{
  "d_expert": 64,
  "router_z_loss": 0.001,
  "init_std_router": 0.0219,
  "num_attention_heads": 4,
  "num_key_value_heads": 4,
  "init_std_up": 0.05,
  "learning_rate": 0.00725,
  "decay_fraction": 0.925,
  "max_seq_len": 1024,
  "z_loss": 1e-05
}
Below are experts of layer 7 (counted from 0) of a mixture-of-experts language model. Rows are named router (the router's row for the expert), up (a neuron's input weights, with its number) and show model dimensions 0-127. Each number is 50 + 15 x the weight over its row's rms, rounded and kept within 0 to 99.
After each expert's rows: a language model's description of what the expert responds to. This comes from a sample of Wikipedia text that the model never trained on.

# expert 44
router:63 44 07 74 46 58 61 24 54 47 59 44 63 22 40 52 67 54 49 71 44 44 36 47 52 49 62 47 35 54 71 67 32 71 56 38 55 55 69 62 60 53 49 75 61 62 49 56 58 82 54 82 77 42 46 40 75 60 28 54 37 03 25 48 52 31 65 60 40 42 75 26 54 55 22 56 63 48 40 36 82 69 59 79 57 40 29 02 56 59 51 54 73 33 45 59 53 48 33 36 44 29 57 62 52 40 47 59 46 62 34 48 63 43 49 54 52 48 46 46 42 35 50 58 47 50 57 45
up6:48 57 19 50 33 38 55 86 41 23 23 28 46 79 47 66 61 64 25 54 42 53 53 51 10 47 48 51 44 26 19 64 65 65 44 49 48 23 44 38 50 61 56 48 41 61 58 57 42 65 57 67 77 45 40 48 60 57 59 44 22 32 36 43 69 60 52 55 42 42 76 63 47 19 77 56 75 47 59 56 56 52 65 20 69 42 71 60 66 68 26 55 55 39 58 68 50 67 68 55 48 34 51 64 25 67 57 47 32 30 53 72 51 45 58 39 41 66 47 30 47 19 34 50 36 49 53 54
er/in inside words. Middle pieces er, in, un, et inside words and names, such as Albuqu-er-que, cab-in-et, elim-in-ated, Cl-in-ton.

# expert 22
router:35 66 22 55 62 69 72 56 73 56 69 42 66 20 62 60 82 80 70 58 35 46 53 42 40 37 47 26 37 56 52 72 51 50 44 70 47 45 65 56 36 56 44 62 67 58 54 45 67 47 79 60 48 63 50 54 71 62 43 26 32 45 59 39 49 46 75 31 20 58 65 34 17 25 36 65 54 51 48 46 83 70 33 46 56 07 41 56 35 49 44 79 64 40 31 50 62 36 36 54 42 51 59 46 47 39 51 70 31 61 41 67 61 49 31 38 40 43 42 44 34 39 57 56 39 30 83 50
up1:55 33 67 59 80 45 49 62 60 49 52 65 32 38 61 40 36 16 61 63 65 42 53 71 76 65 59 28 60 79 33 73 53 82 47 46 19 71 55 34 37 37 29 68 76 35 54 27 47 31 34 64 56 64 61 40 38 80 52 49 57 34 61 36 46 44 70 55 52 47 49 33 50 50 61 58 25 43 46 47 63 46 39 56 42 30 18 59 41 35 62 54 34 55 52 80 52 56 37 37 60 60 34 59 69 47 41 39 42 42 16 65 33 42 45 83 58 51 61 65 68 59 47 30 37 57 26 71
Common word endings. Endings and middle pieces of ordinary English words like ent, est, en, ast, plus common nouns and adjectives: turbul-ent, thirte-ent-h, large, town.

# expert 14
router:49 59 56 45 37 61 57 26 61 50 67 39 52 45 70 52 44 66 79 62 35 74 27 57 45 39 67 38 22 47 61 59 32 54 61 48 37 60 55 62 37 70 67 68 59 67 43 61 46 66 87 50 87 53 48 51 54 56 54 35 26 36 60 37 33 23 65 37 46 36 60 29 40 34 46 56 50 68 56 49 49 56 36 48 37 41 45 21 21 70 31 82 56 54 26 72 78 70 32 44 44 47 59 56 60 57 26 29 32 60 58 72 65 52 49 42 41 43 50 40 41 08 25 62 42 46 70 57
up1:50 44 57 30 78 72 53 55 51 67 97 36 53 58 50 55 35 51 53 69 42 86 37 32 59 47 55 18 39 39 58 69 28 57 68 46 39 21 62 43 58 65 55 47 37 56 50 39 67 50 35 32 44 53 54 24 52 53 37 65 52 55 52 56 22 68 28 56 43 42 38 72 40 40 30 14 60 56 77 25 33 43 32 56 53 32 47 68 24 44 56 32 54 46 56 37 62 24 51 57 51 13 47 70 38 60 48 46 42 59 52 58 70 52 36 40 34 62 56 89 46 61 65 63 58 67 51 64
Name syllables, foreign places. Middle pieces of proper names and place names, often German or Japanese, such as Hoh-ro-dberg, Roeh-amp-ton, Y-am-aguchi.

# expert 20
router:51 73 46 61 53 40 67 35 78 74 72 34 55 45 16 69 53 81 63 53 59 36 47 42 51 45 50 54 54 53 75 44 36 72 55 44 41 40 54 78 32 51 40 42 82 62 61 66 58 70 57 65 71 53 37 52 60 53 39 41 52 40 52 30 26 52 79 31 32 44 52 41 40 43 24 77 54 43 35 36 64 79 50 41 41 38 21 51 56 74 57 69 51 46 48 62 86 72 30 48 31 20 56 70 48 56 25 64 45 51 54 59 58 28 50 45 49 52 23 71 43 39 43 37 31 25 52 63
up4:34 45 56 63 57 47 49 50 14 87 71 65 41 29 31 65 49 83 58 61 53 37 32 56 44 53 35 60 63 58 62 36 25 81 60 69 42 57 51 40 55 60 47 52 80 56 68 51 41 58 28 46 73 57 41 44 69 42 74 51 46 31 60 43 59 59 50 60 74 35 56 27 46 59 30 51 69 42 21 39 74 56 38 40 55 09 42 42 47 54 44 37 54 50 76 38 58 52 51 51 56 36 24 38 51 62 59 46 16 67 48 59 69 38 63 25 51 44 43 60 23 47 54 35 13 48 28 59
Lines and infobox dashes. Line breaks, list dashes and opening parentheses in taxonomy and biography infoboxes, e.g. "- Class:", "(age 41)", plus pieces like metrop-ol-is.

# expert 59
router:54 70 56 66 74 56 81 30 73 58 55 55 43 29 59 49 45 63 85 56 35 73 41 66 50 31 73 63 54 64 58 73 44 68 47 68 31 65 41 67 29 54 45 46 54 85 76 66 60 57 74 63 60 52 43 31 43 63 18 64 57 33 58 44 35 47 50 44 36 24 62 44 34 53 37 61 54 45 40 55 73 42 23 53 35 36 25 58 63 75 27 60 40 46 56 60 57 64 36 32 28 32 71 55 49 24 33 40 40 58 30 75 43 45 35 45 38 32 58 40 37 47 22 57 44 34 58 55
up1:67 51 38 60 54 44 46 61 62 58 55 30 55 64 56 40 58 59 59 61 60 52 44 35 38 60 70 55 44 57 60 72 25 58 72 61 32 67 50 49 47 46 90 19 38 23 40 69 51 43 55 63 92 58 49 50 41 68 55 32 73 19 52 34 53 70 37 43 41 54 34 50 53 30 48 64 34 57 34 41 58 31 59 68 58 68 65 61 80 63 49 67 61 46 51 49 35 62 53 37 57 30 70 38 52 60 32 35 52 79 54 38 25 55 51 23 24 75 40 48 45 41 18 31 19 41 61 22
Word endings, table symbols. Word-final suffixes such as ory, al, ate after stems (Categ|ory, cylindric|al), plus numbers, symbols and accented bytes in tables.

# expert 31
router:58 54 33 62 81 57 66 41 84 50 81 32 74 40 42 74 70 83 51 79 54 41 55 63 34 59 53 45 37 40 69 64 39 79 56 55 37 72 33 71 51 60 61 44 54 58 58 45 75 58 68 42 57 55 53 37 62 56 34 36 37 39 50 32 27 58 55 51 55 48 49 29 33 31 34 56 67 46 59 41 47 51 52 59 29 46 48 46 37 62 43 56 66 26 43 38 56 62 44 30 36 33 45 64 40 38 00 68 20 50 33 60 63 68 26 65 25 58 60 51 43 57 27 73 49 60 60 33
up1:33 42 36 89 39 39 59 27 57 40 41 59 42 57 54 51 33 36 54 47 47 42 63 59 58 65 74 48 48 34 75 67 11 53 50 32 42 27 57 17 43 44 44 22 95 61 54 80 66 54 41 47 45 64 68 51 51 62 27 43 62 32 48 54 44 43 38 37 59 44 47 42 45 53 90 39 58 47 71 34 63 22 62 38 52 35 53 59 46 37 42 73 56 35 57 63 85 67 62 67 34 35 77 41 38 75 53 61 46 29 62 53 62 63 39 37 38 26 60 41 62 64 46 58 35 55 48 38
Mid-word verb stems. Word pieces inside verbs and other words before endings like -es, -ed, -ing, as in surpr-is-ingly, repr-is-ing, he-av-ily, mov, go.

# expert 13
router:47 63 43 65 51 56 52 40 79 70 60 12 61 49 49 62 67 37 69 67 23 44 37 73 36 31 49 37 39 55 64 49 44 74 61 71 45 64 69 88 53 52 53 40 58 56 82 61 47 66 53 53 56 56 51 63 69 77 31 41 37 44 23 35 38 61 43 28 25 43 58 45 37 57 40 89 88 62 44 44 59 63 38 62 43 23 46 36 47 53 33 61 65 28 32 64 56 76 39 51 50 27 53 50 65 51 53 52 18 53 31 60 58 49 36 36 45 49 55 46 30 50 25 39 45 43 71 68
up0:69 42 77 42 60 66 29 30 57 73 46 50 38 31 40 60 55 36 38 56 58 31 41 40 34 75 46 35 22 47 26 66 64 57 53 58 27 78 47 71 75 28 62 54 44 51 49 37 40 31 30 62 44 52 54 43 29 51 67 67 36 34 79 54 37 52 69 23 65 53 74 36 48 72 39 60 53 63 42 48 45 53 41 64 28 21 40 58 54 24 50 56 42 49 58 67 47 49 55 18 59 58 62 67 42 30 33 71 54 53 85 72 74 38 75 32 46 46 78 42 71 66 53 57 41 39 39 49
Space before numbers. Bare spaces and opening brackets placed before numbers or years, as in table cells, "( 2005)", "the 7–1 loss", "on 24 November".

# expert 23
router:60 50 31 63 55 56 67 26 59 74 59 48 52 33 45 54 48 32 76 66 33 33 40 46 44 29 65 52 54 43 30 57 47 81 63 71 48 30 61 84 41 45 67 47 59 67 66 73 57 66 46 43 56 60 59 47 65 61 26 49 50 37 42 29 15 48 52 64 35 24 63 45 50 67 46 51 79 49 37 40 52 87 44 64 26 38 41 49 47 65 43 62 53 55 34 71 90 48 22 41 41 41 54 48 64 31 41 25 32 43 33 64 60 34 32 76 55 56 47 52 41 23 32 58 48 34 66 28
up3:48 33 52 48 39 37 52 44 59 77 50 64 84 49 31 47 53 53 51 71 39 49 66 70 47 62 29 46 46 44 18 56 54 64 32 49 44 52 52 57 77 42 65 34 23 68 62 44 47 56 62 44 78 43 72 59 49 79 44 47 41 60 12 46 62 43 73 46 43 41 78 08 62 72 36 39 40 61 39 71 47 53 50 66 15 20 61 48 33 38 56 65 65 59 38 60 45 62 33 59 51 15 49 56 69 61 44 54 50 74 56 50 46 53 82 47 43 37 47 27 58 56 61 44 56 18 38 60
Line-start list dashes. List dashes opening infobox career rows, section markers ==, and prepositions of, in, on in titles and running text.

# expert 33
router:54 55 50 59 52 56 69 34 53 61 49 36 32 34 47 62 64 81 59 82 51 56 48 64 32 17 55 53 27 20 55 68 39 47 48 55 31 40 49 57 48 67 62 60 58 80 78 56 53 70 70 64 44 59 59 43 76 57 46 37 27 51 50 47 31 21 51 74 15 25 66 45 50 46 44 72 60 54 51 52 75 59 53 75 47 27 45 30 35 67 17 62 51 53 45 70 58 70 26 31 27 51 60 58 49 44 54 29 44 64 38 79 58 36 42 55 45 58 56 50 39 27 41 69 26 41 67 36
up1:58 57 38 48 74 43 73 70 59 26 68 37 53 38 39 61 42 69 51 81 40 31 60 62 11 56 34 57 25 22 41 43 47 29 50 61 67 38 37 56 39 60 44 30 58 63 39 77 25 37 32 46 50 62 20 53 44 59 42 62 60 50 38 58 43 50 61 77 23 63 35 74 42 28 62 50 60 48 39 39 77 51 40 55 57 40 39 66 67 56 49 39 39 72 74 56 48 63 22 72 62 38 51 60 62 60 45 36 48 75 27 58 42 35 56 65 51 50 59 28 09 43 69 50 36 39 30 48
Works and sports events. Nouns for creative works and sports competitions, such as film, play, album, season, team, Championship, episode.

# expert 27
router:71 57 40 57 58 61 42 40 66 65 72 38 84 48 41 55 65 38 45 60 56 59 22 58 40 43 51 29 27 37 56 85 17 67 42 64 39 67 49 66 63 55 47 61 62 61 65 36 64 72 58 42 80 66 55 62 63 63 52 11 53 49 41 36 31 50 68 60 54 31 45 49 26 58 30 61 52 43 34 45 49 73 54 61 51 54 16 53 43 55 40 38 75 30 43 52 50 80 21 41 38 38 66 68 45 40 47 22 47 65 35 51 70 32 32 52 22 36 40 61 53 21 35 38 38 35 59 55
up6:58 39 49 51 59 41 48 78 53 53 59 34 60 49 76 76 75 60 20 75 25 43 52 42 85 39 66 41 45 59 28 41 63 79 76 48 44 33 32 65 50 59 61 35 52 50 47 69 69 46 62 34 37 74 41 51 41 45 44 49 47 40 80 44 25 44 84 63 53 76 61 39 41 52 48 25 67 37 50 45 45 30 64 37 53 24 60 28 55 29 60 39 52 46 38 50 48 73 33 45 54 44 39 63 23 71 37 35 62 56 59 38 83 50 28 37 68 62 34 45 28 35 55 54 52 20 57 59
Vowel pieces, heading breaks. Single vowel pieces mid-word (u, i, o), the pronoun or numeral I, and line breaks closing section headings.

# expert 0
router:60 72 31 55 37 61 61 17 62 77 57 59 60 31 57 77 57 64 62 64 47 27 12 54 25 01 74 44 34 37 61 54 37 46 53 63 54 50 40 48 47 49 42 42 47 77 71 50 58 53 64 66 79 54 39 62 55 57 44 51 14 36 57 43 55 53 66 51 27 35 53 42 41 33 50 58 55 35 52 50 62 59 44 40 51 43 34 39 43 80 41 57 84 34 37 66 54 65 37 40 55 48 57 55 64 52 33 54 46 83 33 63 71 36 37 63 45 47 60 24 46 54 40 54 40 16 75 32
up17:69 70 40 26 21 54 32 38 57 41 74 73 50 71 53 61 24 56 78 40 38 50 61 44 39 66 60 31 22 62 73 30 54 64 55 48 53 68 59 33 64 27 37 40 46 42 58 66 42 40 32 55 55 58 50 49 40 66 72 38 30 35 41 60 45 50 77 48 07 36 51 64 26 48 47 62 63 57 56 53 56 67 64 46 56 63 50 44 44 56 32 37 42 34 61 73 39 44 14 81 68 37 58 45 22 55 40 51 48 33 41 70 62 50 46 79 40 58 64 46 72 36 27 78 35 37 61 44
Name-internal word pieces. Mid-word pieces inside personal and team names, plus digits in tables, such as R-on, Al-on-so, Kwaj-ale-in, Fresno C-ard-inals.

# expert 7
router:66 55 41 68 62 48 40 38 47 47 62 30 70 49 36 40 81 42 68 57 34 57 46 36 17 33 39 17 43 43 46 55 43 46 50 55 37 68 59 55 53 69 72 56 71 53 54 61 76 66 70 54 71 62 33 42 70 58 49 50 52 34 48 37 34 48 49 51 36 32 41 35 17 64 21 49 82 63 61 22 61 66 33 84 45 31 35 52 45 65 62 53 66 34 34 73 81 53 36 44 30 35 61 67 81 53 34 49 48 50 12 70 50 47 39 56 38 44 52 48 45 38 44 69 35 46 44 75
up6:49 36 52 44 50 33 47 58 54 46 41 65 73 53 59 71 65 43 51 59 51 47 40 34 67 32 28 36 37 27 55 43 35 42 44 45 27 66 58 55 60 77 59 33 51 16 54 43 69 54 39 77 76 43 48 21 65 54 44 62 45 61 42 49 73 68 58 68 75 67 63 58 56 68 62 51 72 31 31 45 34 57 28 74 70 55 53 36 40 72 30 52 71 23 76 37 54 34 16 39 42 64 62 33 61 45 60 17 27 22 24 47 56 37 54 29 63 31 60 52 38 66 57 52 61 36 49 33
Word-initial f/ex/cont pieces. First pieces of words such as f, F, ex, cont, dist, ass, cons, mostly at word start, as in ex|port, Sur|f|ace, dist|orted.

# expert 35
router:72 53 21 29 39 57 61 39 53 65 55 44 69 41 45 57 62 55 68 39 38 47 38 60 27 38 51 24 44 66 63 44 38 54 69 55 51 74 68 68 35 51 47 63 66 57 57 60 50 65 49 60 62 90 17 35 64 86 49 40 31 56 56 45 31 55 76 36 49 48 54 29 41 48 44 67 58 55 46 29 52 51 31 58 64 36 30 47 34 59 20 43 67 22 37 52 88 70 29 30 32 50 75 53 52 48 40 68 37 63 41 79 42 46 29 63 48 27 51 64 44 46 23 50 39 52 72 67
up1:38 35 37 23 45 52 27 63 74 66 41 27 72 36 32 55 65 77 48 51 52 53 39 39 44 26 58 55 47 37 42 30 71 39 61 48 52 45 79 49 32 59 68 38 69 33 50 63 40 44 52 58 44 63 35 29 37 72 77 68 42 60 42 47 37 42 74 38 22 45 56 67 65 56 43 75 49 57 40 68 77 76 49 81 43 25 47 71 53 52 51 41 84 22 29 62 64 62 77 60 42 45 21 25 57 56 41 59 31 40 21 49 69 35 62 42 53 51 49 76 63 42 44 49 47 54 53 41
Taxonomy capital initials. Capital first letters after headings or line breaks, especially genus and species names in taxoboxes (P|rosoplus, A. canadense), plus year pieces like 197.

# expert 34
router:58 75 38 43 53 63 78 23 56 58 69 20 43 41 40 67 67 64 63 47 29 56 42 60 51 28 56 42 44 36 63 59 26 53 85 47 57 39 44 55 29 59 52 57 68 66 52 57 74 71 67 53 74 75 49 46 62 56 43 39 49 53 49 39 17 36 59 54 52 36 55 16 47 36 49 61 76 55 44 44 52 66 33 62 48 40 24 49 33 44 16 42 56 48 46 64 46 99 37 19 48 56 68 58 87 52 47 42 47 52 40 58 75 33 23 43 40 39 42 51 54 38 33 49 34 46 54 49
up1:41 43 74 32 40 34 75 39 50 59 46 31 56 31 58 42 48 44 46 30 58 77 68 71 67 33 55 44 56 50 70 49 55 55 43 58 49 45 38 36 58 52 44 73 61 40 38 63 48 33 57 30 58 81 34 29 51 84 49 65 51 81 16 61 77 60 46 54 31 40 32 36 42 55 50 67 57 62 46 33 58 61 45 60 50 51 39 70 11 35 28 57 44 36 36 50 62 37 17 19 47 41 60 58 45 44 58 62 53 61 86 34 82 60 56 67 41 67 51 50 36 56 36 30 37 71 55 72
Capital letters in names. Single capital letters starting name syllables, often in Chinese, Japanese or other romanized names, such as Shu-Qiang, Li Yuan, Rajjo.

# expert 62
router:56 54 30 58 57 61 62 47 66 53 91 42 60 51 38 69 56 67 73 65 47 66 31 56 24 27 55 48 36 47 44 52 54 50 77 49 43 54 69 52 42 60 61 48 53 91 71 75 69 51 50 64 60 59 48 57 64 75 28 51 38 53 51 33 23 45 50 39 28 53 51 57 25 36 36 65 52 53 46 37 45 63 24 60 62 49 20 36 32 69 36 64 61 43 48 64 68 74 20 40 52 33 47 65 62 59 34 40 43 74 39 70 64 19 28 46 23 51 43 53 38 56 38 79 29 32 33 61
up1:75 53 27 52 52 65 63 65 39 67 66 52 48 43 18 52 23 47 35 35 50 41 50 49 55 89 43 44 36 57 24 47 63 56 58 56 41 49 86 35 33 72 59 52 71 61 48 50 58 49 58 47 53 53 38 64 50 64 33 76 42 58 54 38 54 48 71 35 20 32 52 70 41 94 42 40 44 43 82 37 44 36 34 55 59 33 43 39 59 61 62 48 48 65 64 43 40 47 32 41 18 40 72 61 75 30 25 37 64 62 35 42 40 48 67 58 34 57 59 16 66 41 39 43 54 58 83 61
Compass words, name starts. Direction words South, East, West, North and United, often starting place or person names, plus other name-initial pieces.

# expert 12
router:54 73 30 52 47 65 70 32 64 40 78 52 47 45 60 73 60 55 82 55 61 44 29 58 45 46 62 53 25 59 62 67 40 62 86 73 45 49 61 66 20 55 62 49 53 62 49 66 69 54 63 51 50 70 54 45 72 56 54 46 30 29 37 22 35 40 55 41 34 42 57 41 31 27 47 62 62 51 56 42 58 54 46 55 54 47 30 18 37 62 52 68 99 51 55 60 84 38 50 23 34 33 70 53 73 34 13 50 31 66 47 60 60 58 38 43 32 47 49 40 34 30 40 64 39 42 56 53
up4:39 45 47 70 34 59 36 29 53 29 56 46 58 43 72 43 39 62 51 78 42 48 72 57 64 44 46 62 46 30 37 54 52 46 53 45 69 34 65 67 56 41 74 67 37 41 39 56 59 82 69 57 48 81 62 63 61 47 47 65 21 27 46 23 65 56 61 65 52 51 52 32 52 45 47 43 64 53 38 70 90 48 76 39 48 59 28 37 65 62 40 62 56 20 61 27 36 39 23 46 34 62 58 33 54 44 63 45 50 17 57 41 83 77 61 51 18 25 44 21 33 39 53 45 32 49 58 44
Early name fragments. Second word pieces right after a capital initial in personal names, such as M-ic-ah, Mar-g-aret, J-ud-ge, L-es-ley.

# expert 36
router:51 65 34 66 47 65 36 45 63 68 60 42 68 38 49 72 75 78 43 55 38 43 32 52 30 51 78 17 40 31 52 58 39 43 53 56 38 58 41 67 50 52 53 73 59 51 55 50 50 67 63 80 51 69 31 47 57 49 29 44 24 27 37 41 46 43 73 62 28 35 51 51 15 52 21 49 63 61 57 67 77 82 52 62 57 36 23 27 20 63 32 57 49 58 21 82 58 51 19 40 43 49 57 65 67 53 42 50 35 42 56 55 53 35 35 66 54 35 48 49 46 35 43 76 43 52 72 55
up7:42 69 68 45 30 47 55 54 74 28 47 68 36 38 54 81 73 36 58 47 47 43 62 67 16 43 69 38 35 52 51 28 24 49 33 69 25 51 49 33 62 41 32 30 41 56 71 58 45 40 76 61 76 36 16 37 46 53 49 71 39 38 39 45 65 51 58 64 47 41 72 77 36 36 39 60 61 72 61 51 40 60 34 49 70 46 30 66 20 63 55 64 47 56 38 61 81 52 64 31 28 54 40 33 62 40 50 43 44 51 64 56 59 34 43 70 46 47 65 59 62 18 53 55 53 83 74 63
Noun-ending pieces. Final pieces of person and role nouns and similar words, such as pian-ist, lingu-ist, Lead-er, photograp-her, tow-er, Pak-ist-an.

# expert 10
router:44 56 33 54 71 47 45 34 68 50 58 38 61 42 43 49 51 33 45 45 52 33 47 69 51 31 46 56 39 43 66 64 43 46 51 55 47 55 45 65 59 74 62 68 55 79 81 61 44 83 58 42 77 64 53 48 81 65 45 59 38 34 56 43 12 36 52 47 26 35 64 54 28 41 36 75 61 49 46 56 65 56 35 73 56 57 30 24 51 70 07 39 63 15 28 67 54 77 31 47 26 34 69 70 71 52 44 53 56 63 38 57 67 46 35 74 34 45 52 51 33 40 33 39 40 29 58 54
up7:57 54 72 44 37 49 26 58 70 44 66 48 42 32 12 68 43 41 63 50 82 34 48 76 44 63 59 26 58 88 39 44 39 93 56 54 50 48 45 61 46 32 56 55 64 74 52 34 29 59 57 36 47 31 56 39 38 44 63 56 52 63 45 51 37 49 73 54 39 61 42 56 43 42 58 56 48 35 54 20 49 67 32 40 67 37 59 57 64 64 74 62 44 40 49 34 51 59 45 72 73 64 47 45 63 49 45 42 30 53 23 37 67 39 58 42 49 26 41 54 52 79 00 39 27 40 57 72
Line ends and quotes. Table row ends, line breaks, paragraph ends, closing heading marks and quote or apostrophe marks, such as You'll, "== Description ==".

# expert 19
router:53 46 36 80 61 59 56 56 73 74 54 26 66 25 50 83 59 47 69 55 33 36 55 58 44 27 37 40 42 60 40 49 43 87 46 53 19 53 58 67 33 55 69 78 59 73 48 74 59 54 64 54 91 67 55 53 58 76 43 56 36 38 50 45 42 64 43 37 50 41 46 32 49 45 18 60 60 64 39 56 65 72 40 50 39 41 58 50 38 64 17 62 65 30 52 52 66 65 28 27 28 49 62 57 47 58 40 53 32 64 34 54 56 31 55 65 53 42 41 56 38 26 42 48 23 39 80 29
up4:49 45 35 68 81 99 43 34 61 66 59 32 60 39 50 51 36 78 49 29 46 59 60 45 28 41 10 20 43 69 43 30 50 61 38 46 40 79 45 27 58 39 79 40 65 70 51 54 59 57 39 57 44 53 56 51 48 74 73 45 56 61 62 36 51 35 47 56 56 66 62 76 50 75 72 61 53 48 65 51 29 72 42 60 31 37 49 47 53 62 60 61 56 33 42 46 55 37 29 61 40 50 46 38 57 55 43 58 22 26 60 49 64 33 64 40 42 18 52 38 52 51 31 14 45 41 30 38
Articles, possessives, be-verbs. Function words after a verb or preposition: the, his, its, their, was, is, were, been, 's, as in "made his debut", "had its premiere".

# expert 15
router:62 65 43 60 73 61 55 51 73 52 57 22 47 26 47 78 46 38 66 56 44 51 43 54 48 36 53 46 40 58 61 66 60 39 36 70 47 57 45 70 41 52 50 57 49 58 50 83 59 45 65 50 63 53 34 27 55 55 26 31 45 45 57 43 31 40 42 38 21 38 63 41 37 54 23 66 59 69 54 43 84 85 20 55 40 47 44 51 23 95 22 66 71 44 54 52 58 50 53 44 17 41 85 53 48 58 36 39 56 61 39 57 59 37 55 85 38 40 61 60 31 27 41 72 32 40 49 64
up2:54 49 53 51 68 63 63 25 48 58 87 29 47 41 47 23 22 86 62 48 43 44 44 53 60 51 29 46 42 13 51 56 42 56 71 61 70 41 54 56 39 55 47 67 51 37 57 75 44 40 46 37 76 50 50 52 47 22 62 59 31 47 25 46 61 30 45 57 55 30 72 56 32 38 52 43 49 64 22 44 52 80 52 68 67 55 62 41 33 59 51 75 39 64 32 53 75 44 45 58 36 39 74 43 60 24 62 71 59 48 81 37 54 54 76 63 31 43 43 25 45 31 47 36 59 14 45 58
Copulas and word endings. Forms of be (is, was, are, been) and adverbs like also, more, plus word-final pieces such as -ly, -ate, -ation.

# expert 52
router:62 61 39 71 40 57 58 42 75 66 52 34 48 33 51 54 68 50 60 56 23 48 44 60 26 13 53 44 40 62 67 48 38 76 66 78 30 52 57 73 43 50 69 49 55 67 77 70 45 72 57 57 62 61 62 52 76 81 44 49 45 46 45 11 46 60 38 38 42 46 51 43 43 58 37 86 73 44 39 34 53 65 36 57 46 32 40 35 49 58 25 73 61 43 43 62 52 67 44 41 34 19 50 47 65 44 42 54 23 51 15 66 54 48 40 46 42 39 71 39 19 46 21 39 51 42 69 59
up1:63 46 56 46 39 54 57 70 42 62 70 25 51 70 41 54 51 40 52 54 47 45 59 35 53 43 43 51 59 72 28 31 58 72 37 92 45 76 61 71 72 55 77 51 72 74 33 58 56 64 73 54 84 73 51 32 48 45 68 35 67 58 44 31 44 62 45 55 18 35 30 59 54 40 32 42 48 35 50 49 45 33 49 36 38 38 68 53 59 58 35 57 69 42 54 59 46 60 34 29 43 35 69 55 58 44 56 43 47 27 06 73 41 22 32 59 25 50 74 51 42 85 40 64 43 57 55 52
Space before numbers. A bare space token just before a number, mostly in tables, sports scores and dates, such as "was 5.8%", "in 1928".

# expert 46
router:39 56 47 57 42 72 93 49 82 68 53 36 63 21 58 83 48 65 40 58 41 45 32 59 52 43 69 44 28 36 49 51 42 62 57 55 50 51 49 69 36 48 54 50 72 82 82 58 49 75 70 56 63 55 47 34 72 59 39 42 41 52 58 37 42 47 44 51 36 51 80 45 35 26 50 50 55 52 21 37 60 72 48 88 56 46 11 31 43 48 28 51 61 40 31 47 64 70 40 18 31 49 50 64 55 61 41 60 50 66 36 61 71 48 24 51 17 40 57 51 51 46 45 32 47 42 52 64
up5:32 64 15 62 32 60 83 46 61 59 52 37 45 38 39 47 41 55 18 70 44 47 41 57 69 37 59 57 22 84 41 50 38 75 43 48 57 47 57 27 51 91 66 34 67 38 57 63 61 44 64 66 28 67 40 42 44 58 20 28 59 67 73 42 45 26 54 30 66 69 48 54 56 74 51 61 78 44 85 46 63 59 51 44 41 37 29 49 42 70 56 48 50 42 38 63 32 80 33 47 41 44 42 36 54 64 49 68 59 20 41 53 69 48 42 41 53 58 52 55 43 49 78 59 59 70 38 48
k and non-Latin bytes. The letter k in endings like ak, ik, ok in Turkish, Polish or Swedish names, and byte pieces of Cyrillic, Georgian, Armenian, Asian scripts.

# expert 57
router:71 52 40 76 79 58 66 53 54 66 62 05 47 46 34 68 56 51 47 77 41 46 47 55 34 29 62 32 63 27 59 67 42 78 72 43 49 55 41 54 46 47 51 46 52 60 67 51 45 67 57 78 74 63 44 33 59 71 29 61 48 43 64 25 46 43 76 39 37 40 45 43 32 25 48 64 62 57 49 29 44 54 23 51 51 32 49 35 29 56 40 46 71 34 46 52 72 53 41 45 35 17 64 59 57 40 37 67 53 64 30 83 54 52 41 62 27 54 58 38 45 52 04 50 25 39 46 53
up1:40 45 42 51 45 60 58 48 47 53 51 39 57 48 16 46 36 80 51 59 72 51 77 66 46 45 68 51 51 26 56 59 29 47 58 60 38 43 49 56 55 61 58 98 48 74 45 49 55 70 77 72 49 29 46 43 36 60 60 68 37 71 51 05 44 43 50 37 78 55 54 28 58 27 45 36 53 52 47 32 30 52 39 28 52 34 58 62 49 72 58 32 78 36 67 67 97 66 43 47 35 57 34 54 48 53 47 53 44 37 46 65 54 39 52 40 30 31 49 33 56 34 26 28 28 54 34 31
Infobox and table structure. First pieces of words in infoboxes, headings and tables, such as Personal det-ails, Ass-embly, U.S., and table row breaks.

# expert 51
router:69 52 13 57 51 58 53 41 86 74 65 30 40 30 48 64 54 43 62 59 17 42 49 56 39 48 51 44 39 54 62 63 37 58 61 53 17 45 67 53 34 49 52 56 57 80 55 83 39 71 57 59 44 65 66 22 57 66 52 37 30 29 44 34 41 69 76 58 22 38 77 33 48 45 34 69 61 39 40 48 75 58 41 82 33 28 44 28 55 60 47 94 51 41 61 45 64 49 35 45 21 34 68 50 59 49 59 56 28 59 33 64 59 54 55 41 40 40 40 50 38 48 40 58 33 45 55 55
up3:57 27 51 40 00 42 64 63 56 49 57 60 45 55 49 61 43 51 53 52 53 24 78 46 30 57 65 38 78 71 60 56 68 67 42 38 47 58 89 35 49 52 63 47 71 46 48 55 33 31 85 61 44 56 32 47 29 66 36 44 43 19 47 46 46 53 52 67 54 60 61 57 16 50 40 34 73 69 52 31 47 73 26 86 46 35 54 28 57 55 53 35 45 40 45 48 30 46 53 24 64 53 54 47 41 55 57 24 41 31 56 58 57 54 16 72 55 54 77 46 51 36 47 48 42 65 44 33
Past tense endings. The -ed and -ated endings of past verbs and participles, such as pull-ed, estim-ated, reloc-ated, plus had and began.

# expert 47
router:58 75 55 38 69 62 71 44 53 88 81 37 70 43 36 71 60 77 40 73 40 53 66 74 41 42 65 31 33 36 58 50 26 41 63 66 27 47 44 74 43 33 47 57 74 76 46 66 59 45 52 38 76 76 50 39 61 51 33 45 52 45 50 49 38 54 78 32 63 21 84 11 28 49 41 86 58 52 47 27 39 61 47 66 42 44 60 37 41 67 41 52 54 34 56 61 51 63 43 40 53 24 59 69 46 24 37 45 38 55 46 62 54 57 43 48 43 40 55 32 41 37 41 33 40 42 46 53
up1:73 40 43 59 73 55 75 45 77 57 44 51 48 22 60 50 47 55 23 63 75 36 79 57 54 56 43 49 59 46 53 63 44 51 61 66 26 67 43 63 38 61 50 62 72 30 34 40 45 77 68 64 67 44 69 46 61 40 54 46 45 45 33 64 66 25 54 72 53 45 73 59 54 57 20 38 31 55 57 04 48 46 56 53 38 30 69 38 57 21 58 43 49 51 50 48 20 71 34 47 47 50 57 65 71 25 55 31 40 38 58 11 54 62 51 44 49 38 58 25 33 73 25 43 45 31 64 44
L and g pieces. Pieces with l or g, either at word start or word-internal el, as in -l|ength, short-l|ived, vess|el, mod|el, g|reen.